From a checkpoint of a small mixture-of-experts model trained on Wikipedia.
Experts: 24 experts in each of 13 layers, 1 pick a token, a sigmoid router.
Below are experts of layer 10 (counted from 0) of a mixture-of-experts language model. Rows are named router (the router's row for the expert) and show model dimensions 192-287. Each number is 500 + 50 x the weight over its row's rms, rounded and kept within 0 to 999. Numbers have three digits each.
After each expert's rows: "comes before" lists some tokens at least twice as common just after its tokens as in all text. This comes from a sample of Wikipedia text that the model never trained on. Tokens count by the router's weight.

# expert 3
router:507581534453510469523498505561570486611461476522455582450486463438548494448566439497477532474399587412560464472475500545499459440492493495491479500470542430520475582514385564561399394571451446487556537517554465459563388545582520454433489520499485526514531479496470533486481473484491557535
comes before: "–", ",", ".", ")", "th", ")\n"

# expert 1
router:453529448464517432523581494473527434564507396482431543532515554464503489438549504495531518450509557494502458497410550627536555493455394445466500442460496581492470507530556518457504438520520502613552513507416482509423495430504582539430479553420487410510503554571479440417424435496527566523
comes before: " |", ".", " |\n", "%", "0", ";"

# expert 13
router:496613591444499494393539515493506435574463480490474511421512448483494545468556420577537595455397525534596492549494529442586551538539500525541415444456556476513448551430495458519466402571469503515484470545507497515464519467518548470454472515508481491451483441558533464472526394549524483475
comes before: "20", "19", "1", "0", "2", "3"

# expert 8
router:537503466457513474417541498495510403539448501479485449471625526534485479559601512461455473495481504566492359580582438479467503520531582444489487576518545427532515458514412533516362381476468501516497525547491529517506489427459588521451526504514430440446591467418474521459432476552482534525
comes before: " |", ".", " (", " of", " |\n", ")"

# expert 0
router:540566554441546530441656438527571545478513496539499537466511449432490549564527493561469556466511572511549562413470466490525508563528459472503413465512495506525423509452543563479477526580548456481477541402494547454537487447606510580452446630535556430405521433595452463496526534526535483532
comes before: " the", " ", " a", " his", " this", " its"

# expert 5
router:469512637499538431486558472392481472523538460598500485413507465386408518445540486564513491440555505453510487440479534516577498489474505520486433473570480394549503535546463578592401417545569462595398439511551586417449479451484572564556384517524478510424472410585508413512543443557471458484
comes before: " ", ",", "–", " century", " years", " March"

# expert 18
router:476514493475470470532506461468557419594566442523477489363542476483482481581498478470438537501519445488603436579511511587487489491478507508424524423481590437526524501446546560436524539549503557485473495438538484487554463404467472585425450529518423525437547497549434421387533442493472519499
comes before: ":", " the", " United", " National", " votes", "="

# expert 19
router:560565521604603588488582481486448433486538430522387560479546480485492588471519524486471473471430471558527435523456516506520513486456501511454428448524516419491556515395459497468381465517499499541485494533561523546471544528541475525448556504522446477489489432636437375449458490527507510497
comes before: " ", " The", " In", " He", " It", " \""

# expert 12
router:615628551515573594463584433465468496555548325563491541481475432432562470496499465488418485452468543439520493542518488550596463544418445487420443457463486553481577501469552484536522480500422464514436584442504543406526475518543604476454387527439436516475611482489477472467459481439440496598
comes before: " of", ",", " in", ".", " and", " for"

# expert 7
router:531635471410530527400439414449526463497459486544545433433475418495444575456597492496525530409484521535454520539510537558543512483504453539448520524598599449498391496488542410490453479512570514453541463544514593494465530459462495507461474516496508491424582400508422497447431490435482463617
comes before: " (", "\n", " is", " =\n\n", "\n\n", "-"